From a checkpoint of a small mixture-of-experts model trained on Wikipedia.
Experts: 2 picks a token, a softmax router, a shared expert of 192 neurons.
Training: a variant of Muon for the experts, 667M tokens, 5085 steps.
Below are experts of layer 5 (counted from 0) of a mixture-of-experts language model. Rows are named down (a neuron's output weights, with its number) and show model dimensions 0-191. Each number is 128 + 24 x the weight over its row's rms, rounded and kept within 0 to 255. Numbers have three digits each.
Before each expert's rows: "raises" lists some tokens whose logits its average output raises strongly, later layers aside. This comes from a sample of Wikipedia text that the model never trained on.

# expert 2
raises: ",", "-", " F", " H", " \"", " D"
down0:141100106139114125123125134134144122138177161134106109142113108139133170096119150159120139136140150107100106108159149068169150087108111122118091165120124095143110139186115061128148121131090129144169145112136178131134115105136154190161110193093108142142134154118125131136142137125135150106139140152149123125138176141126108147139091092139095124139145154139130126154108156078132126108106126098114120103110179121094157091155138170122156122110119153159138168166117129130078113105145146102118101127136112127125137127128124148124096123158150125100174098130125123111104108174167092100
down1:151150097124128125162074110107181127119156145087135142121123117079133118151138109113098119117110126137136131101165116083170168135150105129118139117153109109135146174132103122121126152155151123143135156110158106165204149112130115103121105135129176099119106105170102153117128132138162136130111126163152152098094125109097150140138104136095142132132074111121082112128106099139111097160096121132152152116102133140123126130141137166134094113111113177134138113157089158093171118106155087084103109129102130175117151080099102113156139146115156114139124091109129137086142112112141084132
down2:129131157148136135133146118148074142130113120141142136103166178082106109121116127156166139136086143154169157141113154131130153155115093141082103162117150142153137140108139168151115173101094118140138083131152107110092131105116126139061166113136131117104126163117113127173106101150134124182136126106127106107125150118084102149081135173125118112130137104140102130146117141089150147106096136130140127142182093137103121149151124136122109128077128101144112122136100115166114134109147187108175119122070089106110098157127107152134153161135133133119095114126168139095125138132125160138
down3:119164126158176131131182155109164117124167108084113134095179148141103097103125142131088150116148131102114166109130140096125150162097161084103117164125140166154115199137115118167090114135080122092133128140102125155163125132186127134121123179084134149134145118121140123123126107111118131117136131120134117159070115132133151157088097149128115157114127137116122118087151126086163149136131128149125117100134122131106097156147139074193148128137120127161134163105129123125127110083132128151106110103118087169094151137141131159133115136110116101139120162109129121153125122126162147102

# expert 12
raises: ",", " and", ".", "-", " as", ";"
down0:098148124123140111144116116148155141128120102140092080135092142070085140133129135127072138129150132104135131127118135080160129152135128118098115085142139163104168122149123129111125116138131119071133127111124144149150134092131129091136147113172136126124167117134106126128094140146141142189133121099105160146100112128123123120150136109110105089145111129125120134119139178117152128136116124140124096136118186130159195115133113091133095111178197132152074130131151131110150176188129128147109165131136124122098164099137099122139171102100122167136167154150134144134117135148074107131
down1:147140087142135114173130105085120132138106083125110175160129118113133138169074169158130135140105112110153105108139150142154137152137131082192096135109116083144100097149130139092101113118095107147106160139137097170100157138111157161127122135110134110117136158114076107114124119135173150125123119131131110120108121133088145112146131098128139124104127114133153102083145117128139158181087095120140112169117135074155127117097174146117155134183109141138161116140111147108108134127107120129154117167107116116143106146065141120134149147147139159169124156164162133147127096099113137149
down2:128142109122102168100150143120152148138156110106177158115186143165136124087153165153107127105086106116134080136116123088173132084137087137135153147143150155120120117082120136111178110083119134137135131137129108118118127133113142156132161143152133144121153130140114070093139098126186173136141136095116149128140094148162113147134107136122108152155118133106157127119099153130158106073149135149105152152089090125092140121140126143103118125144170134121118106153095124091103064150102122146129129180108121128101129146080085120117122142145101093132086130117116125138138132094140105122
down3:156070112133165085180127148133096131100153106123102101134125110128163128092110141108140093168105107184095105131113138115174104151097138126135127143111121113114119143189099103145115139120158063125119116142135121120096139140143084120137139149140117147130151091111099132120138135114106127112175129137135165175157099134146159120089144136127152104140118103140121131096127154138149130118149087088102147140165099152130103117166165167132115113133132126132161106117138166101121103117141122146121157135186122129116092129108133090145172097122153119099150116124119117083079096103160104089

# expert 37
raises: ".", "as", "y", "in", "it", "ir"
down0:099130141140112106095127106151114164107159157103123108106117152126107124121136095085153147156152147178075122165119136125176127106156127131096167103118141053098129118134133081140111135147131122154136142137077164122081133166100117137109118151131088126135092146101119081102108106111113133142107126159162116125122110144142120098153129084166142155130156143129183101125097139120116120148116132126161163147164166138120132155109118160133112067127137097134102160143115134089124131113102112128105142150101131103107101148165131120151141125147117131110126134110119099141119197109094153178
down1:077106144168082135161089107080143129171097131102115143152131129132158173125144108142145097139142126130131132146150155125129142163150087122129156109118135147096178124111129125158119090150064075169164108120093094135120111131170138122109126151115083124133152141123155123122136110091127140105110144127167126123107116126143137138123099138160125144130128143127102130136145159157105146117110143121122072101160129148138092114127158118122149106125104112174138183145143142128126078100109156129113090095114165129088159110135116086138182102121103088116079102154117136115131135158140170118
down2:131129137159177148088118122143165145149167134170149144136137142112098137144124142141172153132163102120159174111097129156114107136160129143142089141085130139113097155110108096107150162115151127107157080126156115118147102121130117144121090114098103131103120126106154122138119105122102123141148173053118119127170153115138130142111170109132138127136163132161121096126143122105169133142178100096060153146133147126092092119153111092122111146112163151135105091109155126110138109132125111121096110083143149119111107110104187130122084149140129078136116160148174131122144107131139114162
down3:169127112081125133100144132127098134113088129121155122156139108130128115096121082098137138093111122127136123093135115121091130149137106157148092154113125172139131139126101126127088153193116144108125100171129108140104135132160141122127112128147135122121088123141114164175102125122130145153094152133157165095088135123109095132141110113178097148132084067166113138144135116125152157097118081116153103109121114114061116155154167132132109114135125129129129146106124116157186144105107115185136113095109149151151118150166108171121107130109133128102084159142115164135131184136126158105

# expert 29
raises: ",", " and", " with", " at", " on", " in"
down0:143141157116131098112154180134153143130147135166153124110134116112129112141137126141113114093127093149082119120155102098128160117128123164178190118133114110143116153126117129099125076132095130123151128160103157156031141093132121119149110091157150089134104074120160145126109136116141135139145142144133133104125101163149138135144124113103118131119157171099129115128099154112156125150176131127132111142117140119123109087121144141124125124181073168125122129119126128134122136088150120119101139108142083134122158123135108103195128177108082107130070117098118108151151167113133111138
down1:132101146152123121116129121081094102149095143119123132120080164098139162118149067135127131184136185140079128071104112144122133097100125125142131109147122155120139134107170101154148163131176115135130123134161130106147140105136129134103147097087132132131113098123184109167154131085105118112098165139123134119097090152123171108129136162088100107109123130120131099180103132093151095182129089118134117138109146135122144144121115137145120110122135156131090124083077104110116112141146099124120084123171130143121126144103080124102117134151138137103122182138127126130148161109092135112
down2:113143103172095087137151136131133167131116138087102114138149153098122135196137099165129099142123122131097147137135125083129099153130133107136149120110151065147102117110160127112113093109166103132093109128091159125101086134143129120123115166132139139132183112103157119097094135075168137120148142133140138112142096112084134138148137116128129122143103163109100095168109170093103114090109140123129146094136147115119097133105119155115159123081100152165135077109160147111131116142146121122108132079126185126131079143154153123114130135133153128129066143128155155156127154149142133128
down3:097126138151161108130120103117120142135121146149107123150113096071142155160148141108131126119103088132130127154139113140152139154113148194149139190169112136104123169139095161078149174176087100079095170150130123134139148088103120150142154113115107117116145125122135148135147088145122179112143085141133129126148115081128127094097139146135089147149083173166140133138123136152132169129171107122085145150155128102135148153135112109128117091112151153116133135149148145132119125158121110113142104130162120169175092084109104127078128138123136168138110104095132124137140113126105135142

# expert 30
raises: "Scientific", "General", "Member", "=", "Studio", "Location"
down0:181145144136120103137176153121149151154091136142104164167117107083120163115085138149159171121153098130158115118114067156091072144142162135126152123133138144155168087081092098135151133147108130147119126148120103142098104131098137112120098126124135134107139108138095098146104115090131188111114145114172156129153106097124104154097124114133162129128139191104113134139117115134127147127090139150088111132162111081120116084158149125148121124103158121121131133102099149115156090134143127130123131144114115167107151113176114167108168111154113138147119094158126139121111136105149158124
down1:110146117126134133120141110153137113146134106151155092109159123111122113112092145088136109103155144101102172111127103087132119156102135126121140104105117110116098133132128104117140103152122102122125108140110145105118113114162132160189094112112122110111116112165130191128169095090093134118106140144127092156112178119162143130158136147131165167146132107132169156126110085152128130100157072148162148133135109147123154132184144111120121154147118144121112156132168111156154116101135103159142128108136077156108132130128134114153100061160181151134106130052146145153122138108126146094
down2:156096100123121122166132136148161149149110124114134112120073118153156104191116094124116142090129112072159126144122128172149137141119126115097154119119112141108136137119116101119140090140166121143144094110110101114126148083146118136149100102122154175122115166137166134134133134147112144099100106130113097113148131164158122146116137139185145089119149117128043112119129162155143179094189133151120090146173122097096150123151147174132151150151144102147120148181098114106151099149131129103068131135108135121145113120108140121136152135109096110153124123123102131110125145151089129114
down3:129118094138152115132132146000109139128135113133138186124154158127111091110119095106186138148140129091125099105124149135176143139145154084110139119104102120136142156102135138165153106108123107137155119146101170133128116132113107130090168159157168144139088131113121126096145110132146123144151182090148131163158166126151146126161140114146132166154123128111148129111150142126120109120156148114163139115136145124149170170141096104160107106152135131117121130146155091119132164151095132148104098095139124149140128114130102116120118129129132145127113097159161110161149156126147102156

# expert 32
raises: ",", " in", ";"
down0:144079149130153120133136098135158152134084106133171097126103142133147158111130106106115130138136174132138121121128115129107130115144138124123135131111113085126155127130153119114106139108113075157186152138110144110091145143159145126156204156148107102113149096165123092159156124185111135136075146143160117111153128111150123123147098148143076148138149138075156124085147127155146082116143136134137166115123133135116187114115126127153152102163164113084137142113086121101128086158150149097163077124126130125140123156110118096104112122131139101096126137135148089132159119087133109105
down1:127130178120113130120100106129131139110160145132087143113101135158121127201142153162169143160115098137110154104102135137138113154119140127108093133125142112122118129120113143104075102143100148100183104104128126140112124120156101110150139115080119153138102122129091149128125114093135102110137132150097179131131108120101180124148144140195166110130152146147123111105121145127094108117111165155128089182081160137123150107111155110146130100152104132129123121128099130169144125184135138120115082108104149146137115103123072091117142102150114099115092164120128157092093126114163086116
down2:126144140138110121107109144120125134083120168095094143126145092128121148093083147133120143144140131108141113107131115124160132154148156152147133106129135120122119143112120139153144161141163107115135100145133081150111126135130107153134144072120123111109156153160050151166138166074089052158086098138101142104112150069135116134125119104153136155135117150130169145111122109142116107113107137124141099157136132164166155121106096128139128151130093125087144098128110205129162141106122140155087148124138143145113108123170103138116090116106125164138138102120153121101082126090123146100
down3:114125118140107104151147123128120146147100140119118161116081137125093136133126111176144118137118096097142121160160123117145136089136101106121089163123143114133153105164198136149096152135164131159120097124110121114070093113110158159136157122134115152099172115136132123137158101106105146156116132134127087141145127123119092121140080143115131167136103129142115113149140163114151130132148149117130147148121073118156094131109146135097095127127055124145106102133117140089153127102165162098074097131154144175125091095118125094081118161118110129109153063108146133109085126112130124156

# expert 21
raises: ",", "y", "-", "ed", " and", "w"
down0:132145099141092092149135136119136118115140159188142108113102117091118153136079160176095125163110131154141137143110095132104144069121149128180159139109121136093114097149131112155112127148135114103123122140141172102152098091095122115115116122131146143157155117135110116159097104122152093112146124113140104132113125107113098125096072126129106119141125150137104156174122145142125114130102123150143123116103164170172134092130094206133122100167128161112140129145137130101125151140154093088134140143171177150151160140117130099107127115129102171139153158186130120091125160101124120141
down1:080077140133105086137113137123152135140180136132161131145107132155131075139147137115107135080082126101064086124130117161130105136148111120132100098138099107133119130125128159122124137127106122115128099076129127132080123100115125106148127185095117130101160113123087102115167066150108145139114150144117118156148128147130120118136119178115129096148143112109128139125104107121126076092095149109148135103138134131146143137132125118135094104064111116150119155132169070138138125152119147137163079128103106104155160115116102111121125165166134139159122198120142113127138127164105143121
down2:144130154143120108131139117074089148164149104123126136078151073140095128109120164147130088170136127086099112107140119079123154147119121131109140151096146139094118109130166131131114131116112117103152054126153168118114121110113128091122143124141126137137132142106107134095143097167167121119125084143110122147119132093125127135110143148111114132154145103115128106107098127077175145125088109125121135192145110078104100151179178130107099084101181116136141154094126111167083141126115151146097129132116158128142154148153103121130132131128120144166134132096117130122103128098074143121
down3:150135183121137138112148116093153122148142135133133151150118124098114114121128181087148139090138122124140167136126094131117135154128135160161097155155108120115116126183105126106153123149167173116102098142098126104097086101121122108132164097133126127139118100115129119146146141174139137109140143138138145146118122122127125129120145122133132112137117129164114203141143095140082152112110117154109108109174129112138107116136136109157082142118129111106157106137127134098133146096139167134097128079129157209155092102145093145176099156161133176112101128118126127133114176101179077151

# expert 0
raises: " C", " B", " R", "a", " M", " T"
down0:144090118161153102116127118163143101125155117138127130124136084159113131159135130133099110102119133147130130142128139123127135162161124114142117137131140119172185165140120136116118097105195106127106133144120135130119141118147112163092121138147124109139180124114160101112141156160135090056123159122116143163117137171186079117097121073142089134135113123096150126191135099150161113088167106155117144131093126147113120103159131118132102166076147135144112148143122135130141133115117142174109107148111112129183184133143136145073129094125112122111130149123132131142126074139125096118
down1:124141158119109102130113137121128120112151122112115108153119180140121122120125126106070097121118126128123102143090106148102161136126117147157124114168087160106141113089140098125106143146168113099136135116134152131100144111105139096163110122129110130147116138133096159136150153141136115173196119183130102127144168116160106108119135170094146157102089127106147133114142138078126136130145140096217102153123144116136164137110122116158123147178123145115148130188116113127136163111165117120117151123124139139132142122105167140101136109123153130110172105142162078179175149092104160128
down2:150094132139153155104098088124136091123133109142143127110150135088176064102086134157107154148129127157146104126121050120153126148103117101119122143110107100106108135156116108143090119168142153150083126151119154153108144129126133121153101106082114153185109109133145154116109050144167159163090105110112118130134123150114091132111137127107122104132135132107103150158126141101161116119112095135120112190138155132135119102125142159128139099154098114134131140163105153105133129138085098114120147159136150109139149098144145117079159149147112118137150162109179137125116095144114109119
down3:117110090132122097188149127176151138146135161068130133161152148165178132145109135106123097119131107123152102142143132091117151125127126131104160155094107097106179138122147128125155139129125155101125139107126105099140158141110152129085124167156139098124140160081156101094096129172160145172138084103162136105178124131114116099109146174119129119139117126113126091169134156157146131111145101113132175144099126160120091157186119116105101099084138142139166111171172127113108134158091116111115171111112127141157105109124107128130107123121120104127145143120148107101115130141135108119

# expert 35
raises: "is", "ain", "ula", "are", "ot", "aux"
down0:128138104137119067109142161117147150084102099091123148111126118132090151131130116135087129106121152164124139119108128132165084119057141134108138057121123124128112088146130113135108103115109103123096101101150141120143125109142117110149119092126120144117140091146127121114117122122167124148148112102149145129145143137107159129155152079119124122089138117087110129101106137134113100165126157113125123096163147176101140099082131146121085152083129135102174138130120084103159141137132150053138109157132147102104133126130136127103111100177141064153118158175128147118128144097109138155
down1:136081144128170158147133163129162140132125150135119118121117154172135150166172157121117146158115156120126143121158133095131074126130138111140114137124122158126127150116084088106101121116144097117186114154103147129136135127083179111185158140087144131130119104097111144113112143134184133141110103145156150152115131127126138154150095129130119140137128105117107146090121119173123144134070150105114136147089168118127149192141099156183142142139133137099102110135153112135140100141137122082165176104111103128169133147144139129115104149137152166153135124100148123095152102138101112071
down2:143077148137149148117171112153129164113124121131095130153132136137116118140080089101117117127130104131155105122113112148162139130178154120169122142103131120138138135117112082109096127158128110132139154108128139127108136153107091123197102154115142101178141167146124127136124130140121134126149156091103122069170143100156138070139102130155134150101093124153130126122141131114086137123123135152107139135134166180100122140159095116122138180081128158180187095147140144118144148148134110123156135117105077129122154123136136121105102128071144117162132109111098092168129125140099131080
down3:092123124126112151120120153121116094118072151091096090097134122147139136139094122121103151151139135099144088116150136134152136133142109147130148108146100132157118118120111117113159147155176133124116099134122158098144120119135145147163126085139141159127123157129149120130155132136150133048148136152089097129158099086100081153094124170066131146097126111104129121134149164113134110115167145170116099158125117108149126112150111162157141091140114183148075153107137137151145120133134121125125129066132116110096164118124110119160155114097124102120157136097176154102105161158164110159

# expert 36
raises: "c", "t", ".", "av", "m", " or"
down0:131122116154123124111141080105148094149151093138138120100081186118106142108095170154138104090098152149130149137114122077107091114109146176160106143130143134143131165156091168126120141176155151115158152141138131148147141146188094146140149102142113138203125142114099116105100100114093155123150140128114142170134163127136105097135100133110134098139158136105111128118164077142180097104141132139132089139134139107150105149152131138115106121143094164162113136122097156144150119137163093102111137127131150098080123135093135134124121121100147125093140113099114169140137119141159149110
down1:118153127089160099173108136127141153061100125101110109137168164126095138124120145162139144120124138109101134145151172119101137108151107139142124084117144120131157151099108132134115103192150136109157094128141159125130131136166123158138149126143106120180131105097050124113127140112133097092146135092169122118118138169136132088111137078127162150111084125118158102105133127135107127112096113065199129134104119156094114131109149096114100147107134152101130111129145144133162147114112105143128137148126143143131132148165104140073124151142120106103114112121145111105089150103153106154
down2:145131110145145179110092106140146129126114141120151141143128094134145106141098168101077156161162116195114163129136088120157152112171102070157121173121073104134106158120125125104132137164129125120091148090125081109121107118146144151135121092155131123107128125144134125122154136104130114154111125093102185105101141142161134114162108131148147099127107176125155122130158167144167117136130130163147150106144095124137139089163120113146109165148123141132136105166070140141119118078098127121157123139152176114143147134136114139094094125127096101096125116113137110153119162155127094103
down3:123066121171099133108111182143127109107090123046118110104184135118171144158132127116123098126115178147136159124119137149120072127107137077123136129120087171143157114105146146114150141109140143124114103140150102124127149154131110104138125151135150129164098080126085136125127146060145126106142134110109120116133139159134121151126190127102107094131132163128156120138117161128144102130137135155124145136124143105103123163156125127127155126126155136144125123162115136135120171087150139154140079105149107150111093148113148099143117133119138126146177114196132123122094128104151173118

# expert 11
raises: ",", ";", "'", " (", ".", " as"
down0:107076093144094080162139129094131111167155120115128115135125133100133089166111112162141133159173092113141133114107134140124156154100123129117121175125098136108105101176088177179093101148150145104146106152157161136114173151117110141146158085102121101136157127111146173099090122142100122111127109129113131114088117136168149118070129109127155147158127138158114123121132097124109103121139146131099119146142097104126114152130133087134081129120111142138128134093144139115102115141126129117084176113075118092115107094134082152142145146108140155148104142153113136168107108134101166111
down1:133140125135150137138123093105115152164097103129157129118096120140128113131129090090126158129115092133108117120101163135128079155137143100079126096144126101113112169113152145140133138129155145132098115156130104140094165144117135146099106091181158127166126119125123134155119089166133138091076085149158102134160130134143176130129149147097161162160134059153106099109114138155145124156116125167164157178114123168128148140116130134112145116133129119151134133131130092123120096160163122110151154138103115116138184115118168127151149146177129161110100161106133138180115157120146169098
down2:139113191115084147148117127116130134117117107134148138138130119177106142142128125120120101181150136094099123146156128159165130110138150128115137049109102158147136137149150086131137135117158131101119141094146132138145127092148103112113145149147089112138143100184113140110152117106107189141113121150154132156129130105110134164167150107129146121112125113131142110109125142189153138123105104078115101084126137140124173119130120141111101125132099151115154155136128112117088091151155102144155158107130134142139156124096110122098109122095147158077217127138111171121110116151134099093
down3:123144142162124109088157085110129143103166086137146155133100092085131159078119144158146147133143081134161090180103153107116156147142145127135125173122129129099113137115153109125158113162144161136140118097094120114111083110102162177141120094139113140125127094126144103137134124130132120186083137142145107119158085135108156153151136118147102138149157108080153119135090074131160133155137165119114137118129135116133142103175171133112121112182122111132082174141124127116154102108150140110159109092133151129135159134145115152100108086117149129109100091113128141121090133119121098145

# expert 19
raises: "\n", " 3", " |", " 4", " 1", " 2"
down0:120116138131131125134119133121098125133114132093105112145181116110131127120128086109156123093145112125100102111157112126082150133117112137105123148149107129153109089150162127119128151120115165108113167128149126135087097083189176130120097114123162166144135122128161112181141149150142128128144107125111111135147124078120128153105165068152113131151161112127111084169115147145125141113135162100123114129160148122093138110161149133062104162086112081187121102121153177095136117146116131152116134134110155163133160107121075122103120099116080104137148140134110129084111128112138125087
down1:117147087095105144079129123105149128121135179092098122173126176099120102136137142110102124119116130113160105160149178108137128097129146129111119150148114181106128100105112107149112087126116114089125102153112156146122085157118092158119133115137152123131114138119130127126120133084098143098109133151122085096126103163124116141128107145145081063149123119138096126120134120151126111107145123121137165125108073070125154132174144085147134140136120118156106145117104107094146094145138133174099157128105111138127124176117170120179088125123147095129132151126113155180108165115090121116
down2:113121142092164153103128143104103133106144086098135136142110150130101124114148131069117115136129110162134148145113158141120176172149111098127111106121162191163125096126141117151151065116109118092148148099144098156170121122132079104083159136123181144121131124157107122115141130131165136165117138089137117107160150122140117127143144121123135115123181124121104135124161077137147101150136116099107126167160156090142105153140091100124089099128188147148152121117114113126120170127109134128121160121140198159151124112112131082115139130142134146117147150143121152118136156163169149131
down3:138142123112125112081094136123090105131122092091118141134179129087141092088113170136140125106115129094118091090112101134106107124149144119140126141131129169140118128150132154114083136100134099115147128095121152163141153115100138124153128124144147117121138128108109117065130102104123153126151094151119167136137136156159157137116108138107155157134168141083127117116128127120192124149072132138112151169081149118111102116142146161113098135138126128092148144110089149123127170111142117144100135128154126210096108100117130084188115121138097136136139098108148116163186145125144127164

# expert 10
raises: " the", " a", " them", " their", " an", " out"
down0:140134159145089136128147167162127133114136129155136109150139148121096140092148092100124137095087086129140126107143137125159136115156111123149154125107153129125143088108145138135101118108142134090121096140160142107118088116117124103145143129106113118165131077117109165149080136122134084107149150169153120176123138145149112110141134086146185091100150153133082139126136093111150110102100114146132088080168144136089093148139081164153122125144093137106119144125107118148197139106162130107101111107080105059144144147161104150099120144126126135141154097123146118125102138157147120140
down1:125140152114133095138130154118118134120122110130098114143111091130122111110157131125090154165112145145132112130137138118157104146153113096087077146110107127117142100089140112161097132105115138099101143126055130129088118120145118092153153168048147125149135158183141143113142151116089117117101128132146073166128139114182121123138079155138120143145143091108129136106096123139118101118151143125095111133134143134123143109121102119151209140099149117126112152084110101102173114124113128157140115157143123088139160156165137123109182115168132143101120120146108101134169127131131093145
down2:133128157144112141121144130115119169106144152159155108154151158130127101135156103126129136123187070114161124083133125124135139131166114131146117139108096105117098106146143137119106095156095141129152103132094101166117159119081172092103133115094138132153146111147148147184078117144147131134101118117150104142137150138123135107128114143148166153112184121130143144147120188105116128142122081106124097098113111099132085159102153111128091149153126101156151132175152091101105146182115171142108102115176149144109135148126117091117122099138119166083174134119140109135146101115122112146
down3:101105114143100123119119105134130089150123105128167096142111166133143134100111158113161132154165136114086150110107077158111148115109112113156104114090121116159101122152113105156145153211125092145131120127163159111078137122150131132133172099148137145148179118090175116111107134109065111120106136121162140108162162161151104171120177097114122157127136121122150199133117107128142091159101138119138184130138123150141120126135121109118121115138118126126139146134155121163136136118166091121130144107142102132149130121119109108114152099131169092138102084114151152106117148103171122130

# expert 45
raises: "B", "S", "C", "L", "F", "A"
down0:110141137152145137125152104081100121129166141108120192154118099143089132137089133124121132140173119103152117126133125205112142159134103092125122131159119146159165137174168113113115171110116102099139121125130178175142109157179126093129161113097096125149114121142098111114145146102179134160159112160130080160142104068154110135140132125155150160140128126129126090127142117063150085113082137137145137115158133118124088134102159130135124143113148089141097105167117119146113112103110155132161148118132156128121130120113148120129122150160167139144144097129130152114138140135132093150
down1:169120121119108149171132120123114149125124128142068065176126119124131150124141115127131156122084101088128117111115142136118129136146114100150161099103123123106130174148124117149108163149150138151163132098135146140188114139119121130083137150147126089137105088102143131139158125122135095146110140118131108126188105113094098142116101095116135075112156136089098145132084118119137134093083136141095163119112135142108081130134135131114131169135185159104163144113053127137073154164127124124092121134114145147095150125147092125147115124118136139157149138125136103116066124124134148148
down2:155144157145128153143147148150138097138136146126161083102141175109107145115111116144166129132114147150131104138150132112140178117150133109153114146117163131139170138142144138108153143102151114124137146128138134114171097148114166183101079118135191149134111137121105150077069076187140130122134123098118152147140097105113077105122109122116111139143132136160139125136160094131134112110145103104131123125104130098127108149133141139118145076120099118139125152100139137091125169076101178163129159121162115108159113137142142132083131063120113104093097144135134119150127127164116163168
down3:147100142133099128105114100105110130103119116195174169092121116168102128120141116132132112094112152145122119095185156103180103103142105119119108128161125123155140124079137131148097155136131116132157100136125112132164099142138142125126129113129164128094137155100120131120138122136146107150108174117131160138107148134167119139104148094095134135188110139126146107110177083183109075131098136169181108114107170133108131147121118143135134155041161107096145121136148139122113139137101128132101122150136087134111129140148165143114089148118136139110141145117085126132154155104135120099